Experts of a small language model: width 448, 8 picks a token.
Below are experts of layer 11 (counted from 0) of a mixture-of-experts language model. Rows are named router (the router's row for the expert) and show model dimensions 224-335. Each number is 500 + 40 x the weight over its row's rms, rounded and kept within 0 to 999. Numbers have three digits each.
After each expert's rows: a language model's description of what the expert responds to; "gets" lists some tokens that make up at least twice as much of what it gets as of all text. This comes from a sample of Wikipedia text that the model never trained on. Tokens count by the router's weight.

# expert 26
router:524431524464584445430456467465486551566505415461481486512501533545516472554519500490507485589541480472528478528427517552548527411477478500460514553531574434516554498470548539543513534488522482520451531562469467550514579478475512521421433435508509547506580436489525490462557508543567503459507573513541485455453525447519508527492488477542
What it handles: Verbs taking an object, plus following prepositions, in prose, such as attributed, abolished, used, said, of, from.
gets: " of", "ed", "ing", " to", " for", " with"

# expert 37
router:507488514463523471486420448523481495535533497502451512493501532504489424537482445540542502531488491489563442513472512509509528481469591514518535478496504439548470521486503466517576535471491493489459578449524519546545564520500493478449427506522460523452541415536553530443563520536570530457518503453512518446421594488571450549463501481520
What it handles: Conjunctions and prepositions linking phrases, especially "or" in "two or more", "more or less", plus with, by, of, without.
gets: " with", " or", " by", " and", " to", " of"

# expert 36
router:581477547494551421459450454475454526545511485426478520529491544549515477501495448543535489562507481447504470525479537541535555470454528516435487563521551492533522502464555529539509497454512494542465523545474552556539504505446552470475444447520471514426514440503527466418553564507523569476527578460554524470461528450553436557499470436505
What it handles: Commas after a name or phrase opening an appositive or clause, as in "According to Peter Selz,", plus when, if, although, said.
gets: ",", " |", " that", " as", " –", " -"

# expert 57
router:542475507492546468488470454487511563540464493469497589521545509528482501530478432529585529487514510458544507520456504567518563484460516494438510569512553509578532527454520529561518495466527407540463509552441518522537545498462541479439428447520499533457505483552560475463566531491502573456504559447550503463491524456516423555509458499517
What it handles: Sentence-opening In, During, On, At; the prepositions in and at; and separators or labels like Location, Country, colons, commas, table pipes.
gets: " |", ":", " in", ",", "|", "\n"

# expert 0
router:580479526441539485481386471503481535560527433469447500566511614525533430506489474564561483580547462505492463528465562588539507444482553505508523527522538466530518479448526497582505532443533476529457543510485529539520527463497507481417492488502465517473548480526543494495538503485532540481528510458521540463474520466508494517479503483578
What it handles: Commas, and, of, including, along, among and range dashes linking list items or noun phrases, e.g. "Kingdom of Scotland", "180,068", "0.0–0.2".
gets: ",", " of", " and", " the", " in", " from"

# expert 48
router:538485537411557407473494479479485515547525504451472551529537515541492484503524460532583488526551464501509475499417524478511505472481500535470525542517539487522515517474517543510501505490526439573459495529437496538537536487511519488462471436557448566507505429502477514466504527501563482452544493471529520452474503509531540537444499514531
What it handles: Three-letter country codes and ISBN in results tables and lists, e.g. ENG, ITA, JPN, plus table pipes and "Episode" entries.
gets: "|", "e", ";", "L", "a", " USA"

# expert 35
router:521503514443571470485450448407480542536501446480481528544523525542517456559512457544559473563561489456533468532468518520521529494452544526442518529503545444532550491449559539580471519517579487527490516539446522493519569449459523489440484487532457554451514469500552432479524518542552561491482529480555482449450559448500495484425466471552
What it handles: First names, initials and name particles of people in lists and tables, such as Robert, William, von, Charles F.
gets: " |", ":", "|", " of", "a", "o"

# expert 20
router:533421535473568427451493494502474566548512458481476514524572538530497468588563484572500482583526450477510501525449473515511540449505530505454527548515553476492506525468544550536515541493528461499447555541482520547553607504442523452420496475501497578510536456514551496422577532540544529480522545503537491473473566501496484551455516453532
What it handles: Auxiliaries, adverbs and verbs right after a subject or auxiliary in narrative prose, such as was, had, have, been, quickly, became.
gets: " was", " is", " to", " had", "ly", " has"

# expert 1
router:575483502502507458463448507446432528532533466454468548561519505526522498511502449532580458533560536490506491490430542530506536420437545543410539517550542456499536529452592557549532545482546499527478564534481507517527548468453505533447467478582424524490499502534511548453602598570485548489513517482546528498463533481513489552484483470573
What it handles: Closing equals signs of section headings, paragraph breaks, table pipes and sentence-final periods, as in == Controversy ==, line breaks between list items.
gets: "=", "\n\n", " |", ".", " \"", "\n"

# expert 6
router:554492565420555453496471519452440522505499491427493504549518524531503425518540478532541430539513392449518459553409547570543562474465538505470541532501582515542509527498534560514547560448540476589460485560479490530482555441443499483487513492500474557411559433542507470442492502544548550485522540490554494470464536440584496540472488505546
What it handles: Final pieces of common nouns, mostly plural endings like -s, -ations, -ities, plus whole nouns such as people, members, systems, life.
gets: "s", "es", "ers", "ies", "\"", "ation"

# expert 47
router:624467491443545464462466456513493502550532421457482525523530537514508505509495459542533516518552449429530503515442543503486513489477484560501559516535567453506531497463508524540565540478527455529412515571433543513532524484450538500452492460541478521488530456553520493444542518545519569481501525499497498488473580483489491541491490511554
What it handles: Prepositions inside non-English titles and citations, such as en, w, de, plus in and on, ISBN, Released, and Jr.
gets: " in", " on", " for", " de", " at", " a"

# expert 52
router:552516520539536491475488452500440508560555444509444563511557521546505477568541533525552494543501422459546475542486550539525537473458539539496569531567548479533523497425515570555542547490502463527483570494469539538518525503476557496460462470505459509466537469532538493480507540520505531433567522436521507458439531470495466522446474489564
What it handles: Articles and possessive determiners before noun phrases in prose, mostly "the", also a, his, its, their, this.
gets: " the", " The", " a", "The", " his", "'"

# expert 50
router:544460494506540469455483450445430551596542450476445540535557526523515482511591452529582502535547527465535504528454588505520530433469574578535565490535515453538556530448538497514527572449549492563420527535490489556501544443490589480484492488517437531453542459520502503524516534531539546482553509455560543445466588518543464511474461501556
What it handles: Sentence-final periods, decimal points, and signs before numbers in stats tables, such as .667, −67, +15, $, opening quotes.
gets: ".", " \"", " 0", "\"", ":", " 1"

# expert 23
router:545468473521527442488435466441487520562542402462457524567458508545518461551495500579576462551536479488555525526504491549497542444436515585477563553518531453517505511454500522583542523503542464501470555509429508523531619425455556477442467485554480498480483487490492455460501548488547506472522544450581511445430558473500471530471440478547
What it handles: Articles and prepositions like the, of, in, and pipe separators between numbers in sports stat tables; also career verbs like joined.
gets: " the", " |", " a", " of", " in", ":"

# expert 15
router:543457518464515456466425480494500550531494454476484499596507579537527482512484456561576453528553453505541513535496541539484512442442536529479525537511548433530531544454523509527504531464515504527468541484519528539516529470474493499455497510556456496469569453480570479459531599516558562520509477457532539460467518456499539534501523492536
What it handles: First words of multiword proper names (United, New, South, Saint, Santa, Mount), ampersands, and hyphens or dashes in compounds and table rule lines.
gets: "-", " and", " United", " New", "–", " &"

# expert 45
router:512506498478560497490461455455523521541515452467453511549544522539516458545522472498557493465518431473616493611470496511500524457480510613437582516520551474512576520481511536511554525468505470481475529488457518503463549443494515488456507504514426520525535535525541525483517509546554521505520513493562508442502534497503495531440465503520
What it handles: Decimal digits after the point in climate tables, plus common adjectives like various, small, political, local and adjective endings -al, -ic.
gets: " a", " of", "al", "1", "0", "5"

# expert 55
router:512443509456538495458435415506508522564534456438495493550531536537546500506528486579547484522535491471500530545447492467525490508448512558437550530515567461524530541477508543593566538497550469518466609518498518542542568460508568475426483472570479554505552415470509541403579541557558584446512522486573512414490550498505484579448513496547
What it handles: Hyphens in compounds like self-published, cross-link, table divider dashes, and Latinate prefix pieces such as abs, trans, exp, impr.
gets: "-", " to", "=", "'", " with", " for"

# expert 62
router:560459540471522490432403521448427518519519494466463521532503516497545455549538419546622446548513452466581486506453513529530518468492567520482528528535541449546503497398522512503574521453561463578467528553469506522486540509449506488455428506517439549468507501536520489472578530526508620499517589467540571447406549516522453498509482479518
What it handles: Non-Latin script characters inside parenthetical glosses (Chinese, Japanese, Arabic, Greek, Cyrillic), plus parentheses, year dashes and Note.
gets: " (", ")", "(", "\"", "–", "19"

# expert 53
router:549476470431495496473417474491493542495534485477499490556520521551465476509523433565558510524523482490578531521500530569502525475459580503496472555543569420530482574476567494573510556421567483544447597575524549568482522491435570451462489511575492509450508433538515547443491532541536472453522520443532486463456514527484471534481521487522
What it handles: Accented and non-Latin byte pieces such as ü, á, ț, and kana, plus = heading marks, braces, carets, and zeros in tables.
gets: "=", "–", "{", " 0", "^", "h"

# expert 58
router:538495496457545459500470428422450520558533495524467565530542530531517455485485387566583503510543506438530460523480538531537493474436571473453538508509533478555518520489556512553560512469492436482498520516443532543542508428501505513436454496509470520502516467548520463437498544546558555466519536487522495490510512489559457526444481461528
What it handles: Pipes, semicolons and double spaces between header cells or short entries in score tables and lists, e.g. | Team | 1 | 2.
gets: " |", "\n", "|", ";", "  ", ":"

# expert 7
router:536491534494536449452485431459472500530516476471502540590520568542558455490564497578578474500486383483580501589506541543534505459445553556453597519526475436504535554436479540536489537461545474527495587491470504511484510468486514508484509451524490537514496507531507534523494541541560536499516512433514482431471561488514458512464444500549
What it handles: Articles, possessives and quantity words after prepositions, often before a noun, such as the, a, an, his, their, same, first, most, local.
gets: " the", " a", " an", " his", " its", " their"

# expert 19
router:533470510498531476458428459432455563555526486493473505509525584514526446559536429548571453527525479485551476553459523540517576434476528505518547540583499446523566509433559550509505568423537495519489524497468453575505485479466547472489511505542487559506544436507519523508523547559490554524532516443470540482482534525518462503518489464553
What it handles: Leading digits of years and measurements after commas, dates or "in", such as 18, 17, 185, 12(63), "mid-19(30s)".
gets: " 18", "19", " 17", "–", " 16", "18"

# expert 39
router:528511509471538450485441461471528517495497474531488570518503489547526460556486423498601520506513483377552431572491571494536534464492539508507572504529524500511507512423535551550521502449552451515506540550499512506535540484446477493466460457510500537460486477562463520487522537528495473471546484437511485476457510445511524562467490470492
What it handles: Row-start rank numbers in results tables, coordinate symbols and hemisphere letters (″, N, W), and infobox field labels like Born, Died, Coordinates.
gets: "|", "-", "W", "N", "°", "″"

# expert 25
router:508478493473526445477487457511478513551511434464480557537484492508534449537520467520566468512533456471565476563454551489490516445472499559459532545509548465551508550472527498524554525444544513567514520532470515504515522457448567452459473491577441527450531473518540529466551563498566513510503533454519514459447496486515510572460487456509
What it handles: Hyphens and digits inside chemical names, ISBNs and score tables, as in heptan-2-yl, 978-0-600-62191-1, scores like 0–1.
gets: "-", "  ", " (", "–", "\n", "2"

# expert 44
router:568470509479508406437504470450479502549527446474426527538493490544548478550492433563551464501499480451570495579468531523510536487474582547477543525529526441518551519421512548539537498463533477579480536527474499526520571471497526479406492450532448536463500484531537513448521552500514527504507553477533477496439559434533479525474452476511
What it handles: Heading equals signs, line breaks, colons and table pipes, the "See also" heading, and pronouns he, she, him, her in prose.
gets: "=", "\n\n", ":", ".", "\n", "|"

# expert 18
router:536466480455536488496450448448485555544540473481532511479538540524495499518498459537599464533546494452528463574470549583494538439467556550436525550513544474531536583471524530569488584465562469525494566528433518524535583472470501474467493514512473551486509470516500526464505517493549527450549517458532490458467533478533474530437466518518
What it handles: Prepositions like in, of, from, during, between that start a phrase in biographies and sports prose, plus table pipes.
gets: " in", " of", " from", " on", " In", "  "

# expert 56
router:573475485501579460492511476488422557544501473498467586557546493524541478530539532540516497516481399486572439515498502512536515468476494532470565571545562496522544499479516541529491550461507462565483552513428578542497541473477556483467446456501479511455534467519550477476500574507551518482529538466506480492465549441533444553470467498559
What it handles: Determiners, possessive pronouns and subject pronouns starting a noun phrase, such as the, his, her, their, its, possessive apostrophe.
gets: " the", " his", " he", " The", " He", "s"

# expert 34
router:498479551443542488494421436472473472579508485464488524577568531518500484535554443501559465522550467464566470517506513541504546444431527485472478536568529440552510558417532572503536514474534473495481570552426579571545528466516484498462491494471476570515516486535504488463510509488551507416520514485520555437490523498524460556484467504564
What it handles: Short word pieces inside longer words and names (Bet-we-en, Huns-ta-nton), plus sentence-initial words like However, He, also.
gets: ",", "ta", " also", "ti", "ma", "\n\n"

# expert 28
router:552474524421512419475455474470445537548521477471455505530544512593496435530479440579579466545537512471540440527464503506497540440432561555468539512524563470504539531449523514528548548452513482540459563505452506564489544484440548463484510485541498534437538465539505555475547566507552508484555489502507457504469514491548478512441438505542
What it handles: Pipe separators, line breaks and final numbers in sports standings and election result tables, e.g. points columns 45, 43, 80.
gets: "\n", " |", "|", "  ", ";", " 0"

# expert 32
router:518493498458554448424443484403442509530536473452479576507502517541573552523515420522608468564557517455507492485475549513488493475517558490473522554584524419518528516465493546547543482437560433573452480551509549522588503484508543482466418437535456511504459458500558501501541540538515590491539547474494543460446548519501467536493476484501
What it handles: Sentence-ending periods, date dashes and months in birth and death parentheses, plus heading equals signs, such as (1 January 1935 – ...), Died.
gets: ".", "–", " (", "=", ":", " ="

# expert 54
router:487420542462486491481447476465490571526568493453477580516532523525516468514504446598559458522569484468534423528425516482509575512427546527507569540556486469530552513498579504572534525449532455550476538536471557577509507488512575488465471481547479525529542461533515503517504543520519523492538555471523533453477536489509499529469465480517
What it handles: Capital letters beginning acronyms, usually inside parentheses after an organization's full name, e.g. (AAU), (ECOWAS), (IMET), and opening brackets.
gets: " (", " \"", "S", "N", "M", "D"

# expert 22
router:591451542470573485437480499508464520562538483467418522536540575558510486504556458578531502530543471472540483530484562543564489430465499502509508500543587507538509482419559510568544552502508500549451526500480484573533529464450551494441463492491462522485508483508494487451567583501517590419499537454593566500464497464509507537469502502546
What it handles: Conjunctions and clause-linking words in running prose, mostly "and" and "but", also while, which, because, including, however, and following verbs.
gets: " and", ",", ".", " but", " which", " that"

# expert 30
router:538482527466529495429481454509527538574526462396499557577551486546521468542534467563576502539580455462522506543431510519511511447500519530471553505562526437492544554509520551554564567490593435515485530544465567533502598470511582483494470444537456506468490428521483548509551527522522503494557547500513491475478561461543475521497494446534
What it handles: Possessive or contraction apostrophes (Vincent's, rock n' roll) and the preposition "for", plus dates and dashes in lists.
gets: "'", " for", " to", " a", "’", " by"

# expert 27
router:530458481465503435498446428456442513521539465486444567573521507552527396537545483496565512490493491474545459543456496542528513452485537501444515481529491460499514539476515547539509502464519501518489592512487469547521540442545531493451467481558427509470505442511502523463567576507503590498541519449449481408506481518545490598463514454583
What it handles: Empty table cells, double spaces, pipes and equals signs in election and data tables, plus header words like Candidate, Votes, Notes, Title, %.
gets: "|", "=", "  ", "-", " |", "\n"

# expert 33
router:529497533509565484426449501498462550534525466492470550507549558512539421535578446547565476530509435465550486524439554527532518465453553575463565522522504476561552528440497507523535536488560457570504559544496499535524489441445528442514498505528483545471559486557525487500528505557543552478545510465544563464456575444544466505491478458544
What it handles: Numbers inside tables, score lines and ranges, especially four-digit years like 2008 or 2020, round numbers and decimal digit pieces.
gets: ")", "0", "1", "2", "3", "5"

# expert 4
router:525472518454512474481424502476438479526509469464471479531501561518510457504486436527585486520551518435523471545427569554514571458454518540501485522545500475525540548474546532547525509455527482542475556524482517587557588499456536448488443476529458505416499446494537499514564540522494536457507531457549489384438491490489479522480505476543
What it handles: Commas, periods and parentheses inside numbers and table figures, plus "by" and "born" and coordinate symbols, e.g. 18,644, 23.3, (8), ′.
gets: ",", " by", " (", ".", "–", ":"

# expert 9
router:537441536451578460480448474456474585534546435429453519515572533513480456515529486515543499537524482458554479546439501523548512502452567526457541501516509440517483519461557581572555507506511448512482568500486477532502572459472562527428431442506485558448545464548491528443507539523560551417553567498506556490477507479554474564473495452499
What it handles: Direction and location adverbs like across, north, west(ward), out(door), plus line breaks and table pipes in lists and rosters.
gets: "\n", " in", " on", "|", "\n\n", " out"

# expert 2
router:511486559502504408464499503471495546566494424527495552529507503552505434571476477528589475533549485449573447503423502535498574422396500544448548500511565464499512518454580532479536510475552493553448544538488513486552552498435527443389455483582480560491515509533528551456533544487532536485547487461526517463442553500536506514508414524505
What it handles: Units, digits and separators in infobox measurements and sports or astronomy tables, such as ft, in, sq mi, kg, MPC, pipes.
gets: " (", ":", " /", " 1", ")", "N"